Below are experts of layer 7 (counted from 0) of a mixture-of-experts language model. Rows are named router (the router's row for the expert), gate (a neuron's input weights, with its number), up (a neuron's input weights, with its number) and show model dimensions 0-191. Each number is 500 + 40 x the weight over its row's rms, rounded and kept within 0 to 999. Numbers have three digits each.
Before each expert's rows: "mostly gets" lists some tokens that are sent to it at least half of the time. This comes from a sample of Wikipedia text that the model never trained on.

# expert 29
mostly gets: "″", " States", " China", " India", " Germany", " Japan"
router:409541445560525479420483446508496550458545510504449518528489480472485465466465567451521544528445489489549490549482493505411530461558551514537551480535486475564474521462472499511540547467508505509559478498428529581515506481533434547486462522474513454566524499551469428497531457511501499529541480484567589516472542533443540513466548469550469461573515532540524519561479493551492507491507478555500384450502488594507447487428526541492502511553506537569450488484550551488503502432534494504450569515525496457530517494530476536439520470417429448517474534527432519487492563477501482573
gate0:483479477563522494493388584460538515506530560520470509486542584470541547502565468530525509505479573510466612460520519471460475519591495515498554486429495487547484519557554512523565462494500477535572532456455497543460477541498491493476506500453474492484468502480571516460564510547507478555558520517476523453454546494428418514449450516449504454573457473430511504564556502527534500521500452492512435518451504519557519517475568503565483530514520436494518457485506487486529504526455531506517568456511433564439516593528562429558467566562446505454496505496462502466460505483506535505
up0:502469551476508484454461532575439519538499411480523490504432530547561526497482524554509476416440442514456459482484491514520475515484509506488514500496532473474488507448489566435420478504538434503480465451575463526523449492459516537500435528521520447548448537515416485531451540550441480550541514534501499488477454456575504511490544467536512500501500481461475560542508545523504516488555435486483487527441536559491512429613543478496461498421543516583495591541523444499401493477507537491464499449440534512590463583565491479525517527522510533558469456529447510466500464479493550457
gate1:465539477481487511486605467454409541425502463529458476567530451458514447486574500541445530513524521565439472510531526515543505545519545524480509487513499477460475534459484478521562484516494487510523610450443479447485480567452533481481483475516469489549540510495491521489519519497591512527510597494411515416439458484482474553497489480514466478466403492434539451431513515482522580515453510478543558514535476476522487473522521532487574522504459529494526391501426484516430447536500444514517447578504579482525502505461510516451565515529483553485512555469553568525502494465505523463
up1:430492537521490498529518489523523468438491473532464489577495498472449593536482456471503462495553503525567434549464481564548460580557513553498527452485524490564524574420500434519534532550477541426535475483500472418510461534516494525504599519468485508498539484545536446549551471466430435481494503500593484525566488570546610521543482534485469427502495488420519492538498471502499503451522503485414513418543453491457483511491440534500550542501485522506440551465494466514523528462511501532473511470486534479473535491567453545485487529519447583509529482477500519548459486413486516554
gate2:571521493599498559402435523525513492528468487445558485529393526532454561514527470522516498448495505512482522511478564499538487529576467464511507537412469514466497462561488491492492529540480582468434437472422479478510503460494472537469480492494506517533457512515522484513497493482519508435441520508546563465479391489477576521502470509536477567447511590511557493561480477465576532526479491516436565521515544566552480509481549576532482421522525482521428439471476554545501504502543526512532454498514477544506466448504504516455462474586537515493545516472537493482530570490563465436
up2:491502520466454509509462484503538475470584476516525527470437460400518586506511516565452428599507512550513474526489534469457501553456435545481434539449443490508522428516463496417541518593454511494533490506496554505472484471453541503483475439522470518471525553453435494460551512535533486489453437484515452552474475539544571539521564453531486487493541514552508588483467499452499413479422483554508568543589525458487430471553551565531513527500488553478470506459461534550516513467458514424578492479486483498546527510472478538515452456510459500482471448505554532499526478450501531499
gate3:539474468493535496401537468501463419478549462497466561502483474567506519498524504520560478463584575529487435538531443449521512476517439491430540480473507497479521408480538480528547531525549547452504472513496514491528485548516528416519463491565521515433499507545528487526469573565475554443539480498541496508440575525467426480536495486513501591411492522530503547465464506549477479517430514445475500500445527527419484531471553479496465473559476485524462509520517617558479483511498481494517470436479412499450487480450543577440482459524526491496490517491507516476457484616527488459
up3:489554476434459518532444516539507512473575512472583474489479447515529514498441519479436482482521463485438473506465516483508505549533443533484527460532550414528484474518426491490513438536503525453447447441441511466526510422484546552505546529581444504546417535483584447515464469464585486465520525421466501481495551485532415516466509522534490514459589523560468481425459514428458499534504525483449509455535454494493505460551438518489554482524470512460521485534508505545502429486434535568520452487461509574504508515518585507444555497488516593469459476479567487557475515453479497489
gate4:431476470547520495455527552440530592441513550497532559457540468455499587539510537459469458478502494524455505469491451490501601419532453507468540502520474474485532479541528453472540497450545504417446547564526492475542447422485438527477485566493482533540507408454492487568572541472504508528549518448460460424551452531508506464527527564524579451487470486508504569555513526536512508517545522570500525494463526522480465449522527529478491503507439565548494468525465465468523480499596517482460512537502510461417560554535482506503573505514502488537577489499498505528476503574569457491
up4:424482532494554481457521454495567486570496433484520497523481445508545461508448537468491501549488457487481534574494470518435441571518477466501493495476562457495491447535443393476508500536488495499491541466501537469426563489483466501545489534506462565462496521503506521513466378487466579485535439508494473467491497483469533457515484475521400527510496512540518481479522545495479542577538566463532556551528482422533528565538494521572578485532579522531434522454524497556480586554488563476547509523528454518484492455497486501505541483445435511516498419486582504542464531491490433575
gate5:538502493493478409457538471442550425469505481515413523499567488459489455493465532453525525438464461548556587491519512499481472535528598570475517569559547525616531516509547493462555559563481434598501511429476520516520614494499453469510545442539551468543565465500490506470513452494558498499485445474496523517456524515427553520452510483499512442496510495476459443533471523570561468489491561527522568503548521499571506495443581478487513532467472493472511521485512515524490519491535511469477521500520493470418527487426491533523461452533426469525523423512472479500465483490513464484
up5:543455496513488451529495552548480402503530465539503519484548535525520527483540524492439523484513551523479541468513524550524402544537442562496586559549552462554492479485477483557472498603467524421439474440437511465507545452495449500528525432465473513507482519513531568457441437496460483537509491489479491429528522485483548544548491497509484434523486541442488437487503485461520448496498564576539498505523518515635546513511467493557530497495546525470606507521457555537509482520444505467530500494482509520473506454471513586546463463479429412531446486443503528496486433525543513521
gate6:453473507503531523494533475453479493535486529532517502545476540517435348383547498478521467434400508577483496462551505441525567519504503484507511526430483549480537476570466500544467525486536479464409528528517464492547477562522623461523490462544489448528446491488536496485445449503490412468494578515485473519450484524498491504481502504540487469573521526538491476501492434532454526460587505536427426500499526446514490488510466516555497462483413475438489478481517594519473487510526538500513529493489469567463473487493516562562451520533529498437526478521561491475531453507522507459
up6:463480542554466501562511521520488468591496489539439577452524484527543525483540540535562511528542490555535464539528543437511487437486574453505495471533543606570449495526504548501537465503560524510506485582521539511470470523543544563440425396437542547504502495443491454488502590463523420513447548514494473496516517521488482501476470539490531515491434484518501430603531410552470455535515493497477524448553554489464448499410522459562523503514471533517463576497527465483491504541519512487478492453524420448454516458492525518505492450530470479504514511457534457451506561544538480522
gate7:502470527481503458520518540531492579500506530476433476459524414486465487463453545571432591515443497550552516495437501490478537433528464519427458579592527554520572550504452483479482569496491522556466529548433448417567491441484484483515508478534463469480485543509543510455472510468484497547525507513495489558526468632454480557546472421496525518480520494438556558501474485517472521483553557477499450516547541500481503514497518470498480520510496478422530469483478494504454543437509438548440459486437459466462525541491566445575456469547512542453484480498484484507452552489445465463
up7:470581496428470492476421552564496503466520489557558475525468459496456501479495539442457487478471479548495505505518495483497511530420490481520536443544554464486519490458553425430450515534520471474528494487514539482441487510497548493478490420468453527511518464438512417570600582510536538515606469462501491449460483464488456519451483578462529488529447525487518405443457531497528544445523442527574533497484548525489609477489518530541510502551503448541533446533490420467486493529451523503546472486471502499480520436446502517511543483406569500587536508457517489463516463504462500499
gate8:472537433486457432447549474504508562548569533442578485517565503549509518449520503504588589415528594528527473515368506519508451486487500490492494527523508593533475517471517488454543478545507469497486558480510434539535495498520515502489516544507519484589512574445509534524499530522498433540506485540490496535506556510501519567514482484458537525535480595484527563543530461502496509519503448468527475570477575522482557518489526539485523511490574532456481546551533528446524471391468510451481488463538506568510448469523456507478545510463526454453459444472511595526556501518503534507
up8:502552531554521463530425454521497464522539526520463469469480515541527522409530528539534492454505490516502488559442551460515517440549491547481491552569560517514510507424518483521549473463501488406502390519432481462467592547427446455484443474503518485471530465512526532473607549473527532531501524549510507541581588432539515492496534574507520468509453515478506456531495477459540472496610500470463502590503480445567552451479493427533539486456424524528507468487507484548490514515463486528442470450560470488503464566462552505525503522460494510529484469495535581498478479477463497536
gate9:543531434480447541507563505553537466509523454471476476496520510494403488535550516505461510528408476572481533473497464460542479471582494515515487450498493520460495458532428531523430582486529459566524526482475519456476471519568472534578520514548538557493460504484499492512515478486523432526497487431522508549485423467474427495455466530587496465492502475563546469489514562480475436542484470519574468540574460547551513470482474502594554503470533507486445489509464511467490489536460425546509474512534612485447522540496514476536552510519435498591538494441459566537512435508564530476
up9:506495434482499524472529454546526477445480490499495438508574513506442473525489443481454483460462500523565569455478461483547529489511469521556430527453512482457513519470552475471522506503464559494527552460449514521472540461492489526510505505493446494521493486483471483485468410493520491473500513496558503470471520571476393482500465487516484523522500464602495492528519432522437487523449462475446445609509483440538490532504474542486558485497535391490519505481505443378504485502475506432557426469496538454478544433491464546486478474514418504511493587566480418526422491465584453582
gate10:498466518552461493415502475521519455443524505468576447561503492506510546519542501529507416497460596477512457524530487560536500472474516500407477559498560508470449465459451490490522498441564474475468505482494431467537584499493463490458484503493518596520479498525497440535484479532554444503455459476507495497542511498495574472516461410536421575499596529460460535531499536443467570503464544522491461535502484520514565429470473570492502559581469525415586522468473545486463578517529523534576475483544497503511539487530497510483518557535464522522543485499408473528460493484453528509
up10:494553484564585543560475514502479502471505597509406497550464491499500429568513455480483488499592472476512533483591506466461491496503507529469505487430460493537563535487460485582515517499450450524446514496567531551556517404511508459550529495458465482515574483458533501520518510592429579509542502503478474502463448570566437490473474510470380455524448498460534498472495516525463464456510446465518498473443435502506561530505543473487510478449483521493474451506461399482481518526456475479529521563483556525562473465539467530457518498460521504442458501549528482565510483535449510535
gate11:554496479544551571533440544546530446444539505474479511474516458526540519476500465505492545433482507487463503525470554563517505485471476446482441532485478487480534549470586564532487495471512529480579489459520525532487524504491505539576473535521507494413430469515483488433508449499607512514562495548499551499498490495541484542489539484459461475455455522562559438432472480520533491458570448478469518486480519538504527462460521499499538480485478595566410501464416515451504553510428599537455516541509503543425473496596527445474517496491511416537484509384493546496517506544516498475
up11:484534549519498431514488484552472513436401498425451413490483447531492488510510561531496423507489487501468545514503453487496486492485504500468479551501483548519488522587439463457419487475505560512514460440489468518470454492539499514435480473485525507481553550533515399525501508436515543487458538558503473506499527504484479549504506496476503518510507540449450443501536532513506462435581545564474588456453521512467503457482475467440556520540515487484522509462521578458395465545479478509500461503454520426524545499449479469491448524615421350508541528496560531465489465504494498491
gate12:471482483539450495511372499483479518601505533548501568535506507476469512457475603515542424550468460473542514519599477488474475508395571483559488488523496401479465461503517572478472490485559477435525459514569505532478504521456484531506524487543459504569486517446523454463435499542491540550515487503481550508502498525466545511493483510516516480499471523473510456526539438498450450476483488545378485498496479544579505471514451482556468492472554476545541496445476529487492516499557501502488418555614539503412461484492473494473515505454512512522529576525507442484594504520483501499
up12:498481485497557539436499521472513512430526501491511521481490549477535546522453447515463552501484493480502508516436434479483560459512592507527500465453479472521542480518466381460462548505482476445485458591484517465461514414525501491507559516609557516548507575416421560500512506533495469551465427487582508483535512430499484522494411492524500454454503547558521500523506460457559499526536497483498487499527488574443535487535490510543487477487469518506509489457501556461494448545482540605520495490541463483450538537520530528584544532550451562453477522471460519539440443507479451411
gate13:486499448510523530539477504574513556507522453496550464475459532496492514501471501512510503575472520469506494550516449525446533525597494537461508454446520482494489505511476476480528482528469489534519544473473512565532424534560555421463460474476525564476545502531557465512478488653456472449509530499531477517413491466516440499534536491485525552471529484496503496470486528514504463571494578472486528426411503448533536427511549534519461496483457474583533529461483492440456588496509539531485500411498489451521551537490567461442454512399521554478474472531521486513522580546589542467
up13:473528474528561580456466557454501527468461495536447448557494478497565504515476481471433436514461463515476540486522505588491424545531553479501484488563456498489482511465499461555461476526516521476541431485427483569532496465544586495531460505521474523459597542593477570488487530480512511449574448517586513492446467501514436524583515572534484484500533558449521497476532500536492517530490483468461550449549449504489574443523486516477511525547492544487520443502493519493491478538527513439541527545418525460497557414563558509541492489499468494543462434485403497446516477453520487462
gate14:478469502497556545450484443481541522474483502559464521517545524506531521497487519526355507482534515449514528531526483510414393520546527448509533560524525520546496441480494580506521498414517523524534474499489466555505477503493526446411455538483483517454409491467531536477450562509531551454587460470562561477444551450473528455562497481495482496565504512528508554564491487535482518515495449564549449500515479552424495592542465478522507486532462549488460452496429542435540471537557494488471453508525447508520520490473581442525511491475548430495510564533484497473479506542510431481
up14:441501501514511514413445483441531489494541492564459539496427582458533477564526580444516559443574452460505494534473509593436501527545507518579583526503520469579509470517535475484498516458463560463539527523475491498556498545425553483472523529548514472537491545493495480532491422466485504502450480520576491504503575566514518483566478541511539478490518508514484516479525520499519478521527532521506443496496495557458481504514452544504528453467471518535513533494526593599510524507470477551510482514539483454452520509427598491481463551545523538512611562527486522398555508507490556530
gate15:453484417502535476473566493526550515513551531512481511454551520522605555482455466438515496506527421543508508455469498573565516504513452516427573511490489494457418503516463555531523509496547474519532479519457451493452512579448513523442523499449469516432528510472503485536456472554555572489509539483516428431559527527516494526505490420426466524530428581488443560545537484512452516527531500519496486497558535461498556428490502460463514556522440537495475439515560555515420491444467467480479509493537480422515555531474442487510497498537432489472520554495520525462548574512563469535
up15:447526542532426487451500496509494518432505489511526518576495585505550529512499540390472502521525496487499420504550511580489594548500472479500495483506425531478423502520477497516561516460466476546602469495474448455535605527537470460430536507541536525508499488523409462508485522475459529462509464516462606521545496554502464536484514450527471516519594492471487537513493521491444550458498506551525473493506521541525506490541519549510525450484488550502371518507609473535512530494528512536552576546471491467489513429515470535495466524508451538546516463569525444545462532533492495522
gate16:445545553510553520382476477460425541503520543453451476537569491570500490545472524481464499499522469491516578541537512526423509528519477480534490458421499484499500518484444491515521426410477487471455548533573568469518488430546461479556492450524483528417481554429549497490468479493571582506563451434437489465469557529469464523442514478533535500491485436522571496443443496509525463520515518491476510488485427407423474486476474482448503468488442509529591507483487553469469509526502472573489437434533514463488549491456485460528508475469467495495535490511445539470544461475491494539
up16:486522536572479511465512502500497501530548499471518503521490544518449443467533447465500569511500494562481562522569510489472479538575414508550513436548498503544462505491477521612495499459463483495369570459531490452537526479472439516513484582508509567532453527497535556580520479484508535525419505479485522469444488472477511492461492481475541469503526544507544563502425535486492503587540513489556525528475443483467529519464547495437500459624507532585508503576525507465508461490535477499558549496477466470487523548508527468470573549506477539546519525507541594591512503472485446449
gate17:466519424587468520448524496541505541446485572503431603444556479536499488581450524474469455474518520505535495420449496598485552496445576494471530559501501536487487532453426453469450548437459513419492473494477478468551504512503526441461464502503528461482493495474367496539549463565561447561462493542482471481486557511481486503585495503551485463538526504464486522537474481473527475518522491473507486509530442515478459541494509567497589487563459508489469525562518485518518496526497489466475532490557493516567435546465592520440491531482501529446542497505540477473457489480564497436
up17:458464492471538553518540461521538497491482548534441534507467430531482460489462509565536458512502465543513529537543501536512414614489494482519532426529505498480493544506461498552460531442511497488558504545504493516454446511435492575491502441442536483519538544531415414467552552452481484480481542456497475465445491486472413503520450516457495519496496418453442509521490546503579543449512514518462518470481572458557477540549471477507510446539509434624525534538558481583518535507586486513538578537518479498566478513440493444474489484468474514515499508545535464484487450418456532478
gate18:446524494459490528572472443482532494511506568443461471476481500443426469494617515531442554425543450555505518553474593464471567518495432440538500532525441526478548532467432529501557483533492509505545467468504489525527504472564521505488491546486553495509446457557482424521522532535490517483490507510534570491506442464557520454425527482529513569488470513489414522488491495460546481562512492584574450494453462519490505454438500513542545474482511591470471484466484503567531469526559528521508528475549509483545437412564515506506521486506471574481473512521495441564413523464516462520
up18:521525470459582567508491508526513501516476462437491528516480525443412515501485441538462490505498517499557513490471567472456492507455495486489448501570491486508422536575496437403509465634515516497523454533544476576517457517531569564489507505555526493549514526448501536544567498481593503518499485499484521461553512501490441558479515549576521509478481465535540505465501511511472587507570513553514510525499462511419508529521509502511562449492590506491531522501517396446529522443471562504517497406582508449553454463512507500511470452526477505549572513523492467509583517511505458551
gate19:469560535424528538435505513517557533507531543496413536551508476529581568580487513428543495477499532494503502464504597615455481549488496475494558507503368503479555474485517448538461563501473487467508563507473491510494507492497539553474515491470476444498478529475525442554531489524521488431564511475591488547533552465492438519478486485488426485545446537453474530549492483433548490521522519452457483473494607444533519527496543495522495510490538542475486428473522450483523516510595436542505473513514476482414505479449446508467493518502502500539481401475510450525501530508506441464
up19:463569574513456524472533436484505487515445451509530513462465537519520523503504558561537510493569544552494557518528439471564490527464516526480457569504447472488525480473521512470533432470470551493440475552604493478512540547488494500461471475483545490457467527512429602501613511465545446472502497441472454439569544546535493514510519455529475527521485537530517546427552506511476472519485537499497552532526464562503505559459524412459480474476511549519484437541510523501543452495453449604508568557566451554460526490520495569497501517488476503500483519420467442451447511548570532505
gate20:481471528553464604518446489476513525447514448523484436507502511502599521481452524486629545527539497548484513501480535480530547561563509489463531525464424517535548561481411480516508504514441449536580506519468496517451517546560519527475608522505443577507488427534498517499544572529451517507490472497533467478581545480551485549515478455501474568515524567515470517562524527468511480490556534551483495539526466519474534523488525503505562521558433452443480550524511519533503489527513466524495542438478487495532559451459548537570518493478516514457565506434521480536556585527460480438
up20:543526522509475525456468528518540449553512470473430483502542469518475633490478449479507517436496495469465500463500502455546581474383525551522517527475514438488562511501504431563535530542501538549559536503524541478565525454500531523563476450521416523482503507529508514451555474515543546461478467559472510518459475534498467446444518467436441520485503413413505539522500534500515522528485511547431489477467465511583509577468493567459504516452512506530542489505488459469481465528459478489521451481531549454546601490477526578535516513477567431439500451562515500529546504496408519489
gate21:433447467515518574439485527492500558461513552506502500530503527520522523523546452506478632542514441501447583404528504468451489551503570549460457530425516595576528473476522452533522523497549524483545398501439473474584473525507461537566516529563538491552534476471514501518479551404499546499554439456508493519516469515522508438468513515464518450474428573506517498406479455462541453485532456558493520451491494539451486483493423491486497481509562536440478485505484492467565540492557519469542476521526497477518516539524515512441448491495545500491522490523520556499442560538485524488
up21:444449534478586516472479471482411493506539521494496505490474584487484541527492480519488591504509539452493531472517492512413508515523458423486423467520467493520495509478465484533540498523493509387480461544502486503495555450586511437477471541499482481496484466526501518451505525476492421463509464518449430576501465477492585471448462567526505480616543505449574612480556547506505522490515510481455580521485510514517502473523519528518497517405502496488493525524497541528525492442483562460540472545502582485515482561462520526473465499442522547449509421549476479532505609506493441441
gate22:487580530533509556465545481480488512508528494483445447443450471518549438512561521467544579521575535487541458473442462556507554445474572481507521508523533510526489477496501504514564556520531520453502511498437499499531548483468446507554436530599515477464534458514487513438491445505439425467555506545556494544520471453514523514509568469513484504542422511517444453605479575491451580548499529482502511490548460488475590434474439545559526518517496539472443439468478474440521547529504552540441536487480456501543584492508471424568444500471469494479521486484540513488450453523518530473
up22:401488487541466543520538546526504444501513483496441479474486457627496483536500447559484572534451502479453426522505506558465499470553473553463488478499499604583486504481484493435544481516531460532471580470558488525541476485500484559472480479490494477462563414467540554591525478444461578480477496540516516442523467475431473477511471438487421469583529517494580519502535494465493556485485460528509465510468489453552575532467461451488542453432496465410530530491549450442492516491502528505463544465563518470513505562537477502460569464521512495532544528486485514504525525505465543545
gate23:503520505458570440470472506466468517461527462498566487475548542422504527430513585412600483531446583539483461428617394553515468512498467559557487537469525507499531487546509482552488562574487512569509560546512565550571429446527512550492476522517526482528521498493512496416528579460566466516486523421507488552510466520503453484499483508532524485539490535468406489482474475491559481495523522489477453454492454521511551534556445439450443497517485497477450502490435510496486503471480508513502456493486515498434427515494451493493543454466552501553486479524516488499533456467487446467
up23:549434492488504548420451510499515498555501510547453512512512505536528459490527516516452519547505550539512529503596533438519587471510540488442510510469538444470496531513529534480484498463492381517468522407521482485499551480487526492473554505508502552495425475561509525532451476534498496600526560540531557418462477448466480473483511487442470514478480507461518605550453503455548552468483550487575452603525502495529484456490483421540454481538523548417544524501450548500458544499557542481494457513479508479491418546497518476480553540525476462505487525484491523528510470536379481429
gate24:426438504504518507509529458459566421461525460496443454497501499524504463460475477476508501476484497489495417552493496512563483505508482525589482476443457510546510529484514493524548441507435506482547456535476479464485509480577523565514469460460538494510497462558444474455510422547450479427484462514489577497527490468489582477528487442549437506533501544422450516546524508554536570482470465479529531527520534434510461400461491515444511515546449575450505450547483564568497525544487519628490485512413530539480572553496458475480500504476538531449473476540510532471497479461412553513
up24:515504483530492499505507535498518542562541560406570466580556529543474523515455482492521432462503550546502487545486414541567500515503568452441497454494530516492491571537496541569542437516547565492480565473526486485411422509470459419506490537490478517523468515369529493492416490508477548514495526478516509522503504512521444555523500474493510540424445560540482496437490440486500453497521484489472559497490484480541449540461507626471427452475563450520507527532488517504511400526495505416517529482517519504449550529461491527528549468524478465501505558511497423471498475454529459492
gate25:483500482540523532484502555499540466557485508516502508509519509441513510516544521548504537500494522474526491574577467498437503480532510539462505450495475542526548573515553500443533449516474431413522468556480490523530480532514613454509455454483482512538457450522571460513470456461545554572480543505563481490474482437490446548436459549463472448551462515503457471442458463541569535480483591450528547559558527481499508526444557462539490492516558514456462501460485522467552546437507494485429526492490477464459516495490402455443473478483489591449577481482410491454446567481487458476
up25:485467504556470540556464464611436521522478446546446539556502510498450571479503592529460508524553494525471532499497488490529505515499538484548487547468429497499432506490480464456493498532463514481510473507568539545565519498575479457506530485500565464529485542460523525487492423387496394477471433503489499467489495438449539463521572539574495510453523520482482534493552494472553511516493520512463538483518534525489541478504498532411492497563568543580398485502467437458537470483450461467486494474495498429535485484492501497504490501447486452543439400544462501496410554488447442506
gate26:544505529447514488555527524482453504535488483524496534491495501521525574532486554448487530534553465481477576471495521458520444432508498437482544555415533593526549460456487502534413586530451510510505509524471514521540420525490478421517527555496487486469445485481509539537505502520577464572539541510519485499455511506558591497495446471456427521470478472552485450535473486529457471511559453512553454491605518488465522505479515460492429498539483434475464476548523503499493492547503466486476489399483437556510398462489559528487536569543463472509465471485398468429499465557505510473
up26:465532453518462519512471441501519512537457544491524441492585489471498454540520539443464486515471521524459580469482541522514558460500530512535529498541555481459466503522526464475505552467514488480466550507481455491491554520569501582487438520506458506474519499505470432474529489411463474515479452548506544502504508521460552528460516478520579493533617471514577570507401527572470495475457509502502526468444518534493498556498495450543467489438523519425437448504458599537427583494532490409498513583501491435510408523506457526557507501431530518462535456472509529522475470531502574555
gate27:456508549533498498502474444459531505514487567478488506509596455458504504482498444545505531522489518487451493523403516416464527448478497525530483610507485485432529482531482520520462485507518512521477530528385471490462562465449463534473421459516575522513563537583468548500525482507505460485558438514509434457428512484538550483465539519491521504497461578466553534579482504458567514473489472458534509519415570505523516522496502494491531515490541473529500540482520555442437488584509533463472497482481443507515504522544486417546538443542478445456528484506529491512483549580426394448
up27:446500439517495505545417463493480524513465494469496524480444368432472528464548466444442558468541498516541544442535532499470480509482525499509463510534547476512451468500522468425543556480475463455485543511493495477516532463522557468512556588398514514560465477521495522484518531553507538463466480526464527509453479545486495529454494431482485534483475583544528494519478437423503485500616582540408563466523530510469513449478467524469465461507559510458423463481491525502490492524418528542544491587527472452510478408455458467449495522457456456451551554505505495525501459490533490516
gate28:557522493497468531591451488482422512439565497530447504482532480469482462522504482490510513424466503480501486549469505493479516540440515468544513514485525541510484557471472539497431490488500581528484509503413459517503447510523488501525473467461577477553535503459489490511544497437514472488505468508588550490584466488496573473482618400440537463502506572414485515445526545451535450407428512596492517530525522522469419496449491538489494449496519474437482452461504510472509537479466441483503572573470542536567446556503480497468491531488433533548505548489479503528543490559525558504
up28:477525511485474531496552525534545519568480490413491514530442460605410504507487457511490574485515501519472524501515424509508548447501488484487477468514469513525475553523463510547523505499566476469508559591612467509525559475573511513564491534547433602539532535507543410513502502572544531492488524509449467531401483532502514580472458525480446434501471446503575433526442464532490540525492505499500554473500541467502503467487523504450515476516571549552539436543581533461506441540463481569513465514508558521517497483547543460476517442511510444466531457516508479490462484497466571509
gate29:480567492563551539440486458459448536473526503519521484518486509449382494543561503530514442452517544496588457537535554539480613507562611488538513503521521517490573495549577491472547501478452474526489521537504513464528484535469500478507446550470522480516527496565509510545573505511499475504577487480538402523451510480534486478506473507501397447465514444539460530461467483472492599468491453521564561498524472516501520535471406509470527493515531517464522466548505514533527557480486403499440490529473501523527519440540483553461435436499516462465515472478518590534448481489481509523
up29:506462499500471528532486468449490567539569487492472432483462540506469525552471504485465575543550572453427562529531507498521464567452470505434444512499554484469433566431520545523487549467466552431515535534507465521435512488562432502505452467451500516505490486520536529545476525519523513577421561459468559490560535541525552509544505541453594490481473548505506527572526540493496501527420500496472430501464574472502493522477584562553512534554482478472487499542533465489525528514471530478499536547472500507550553607497469488515491430552544501535532499520540455459405494445514560503
gate30:573506545501502490546521503552513483465561408485462480428464562456511603530453489495536529533461502451534499524486532497511477495529534510478559463505473521504481447585507477481375475513561473487525515504480506500501509452531489505483462474537504510475509533449388480460493517518523497531556579486483535447450481522443531554530521511468501469439512547458548433504438477464479429447475590417439555471455425475470455505452487554506473522503470506499523547563464566451520467423553488515511484555463489479544486493550591503481528509455496474516540464434467404437530529516510506479
up30:559489493578578486502490491471490465487424542528475542443486479456431461464490501538506457482563488531555491472460526449549472479500566497531555492535558542423462536517445472543466476487488566509415575533538508438494446535589520479543490478478477426497556530508528442512507487520521502507436409556464462547567500471517538529483510503463578525491500490485546504495590517479545455477553477526420488503624576495538471453450486482563440486543497505468504457526526512455508541450518469471496428503493492490487463556543424491519505498524481471553519494483505530509505474518407585477
gate31:455454506478573464467593436482425482547433441535519517466533449473550551486556482452469503551463430477429507484543490519446556420531485455480455540534482563542465548445517455490494460470549458553556457450462481543419491538485520472572483452487554508527484524508529514482499526524500433499503523530490479509562424499492528507544491495534520439491522471491506496444519451449542448478550502559513453473520496500547490482534541496474487561470550479461428436548515490558450519523564577534443483488495496563491458468525430495515525424476564571406534539423521493492541490514482512526
up31:520478530520522449420519588519497564508505435472515465486514477449500497510447534540502485549474508459532491493473472496538441448483507480486434466533550478555555406493529533523492445490494517511531470446477506444495497476529469437502467443498457542482467467515510444465455516519445433533550460430479569442492527513471512504496517549485617606528480529488498555502512479550535542549625493462479466512511432591517475458477560473486556443504440494476514501503474530476374548473487485485457460483533498494438438477458506560537449507531495491455476487507485430485589524486492472567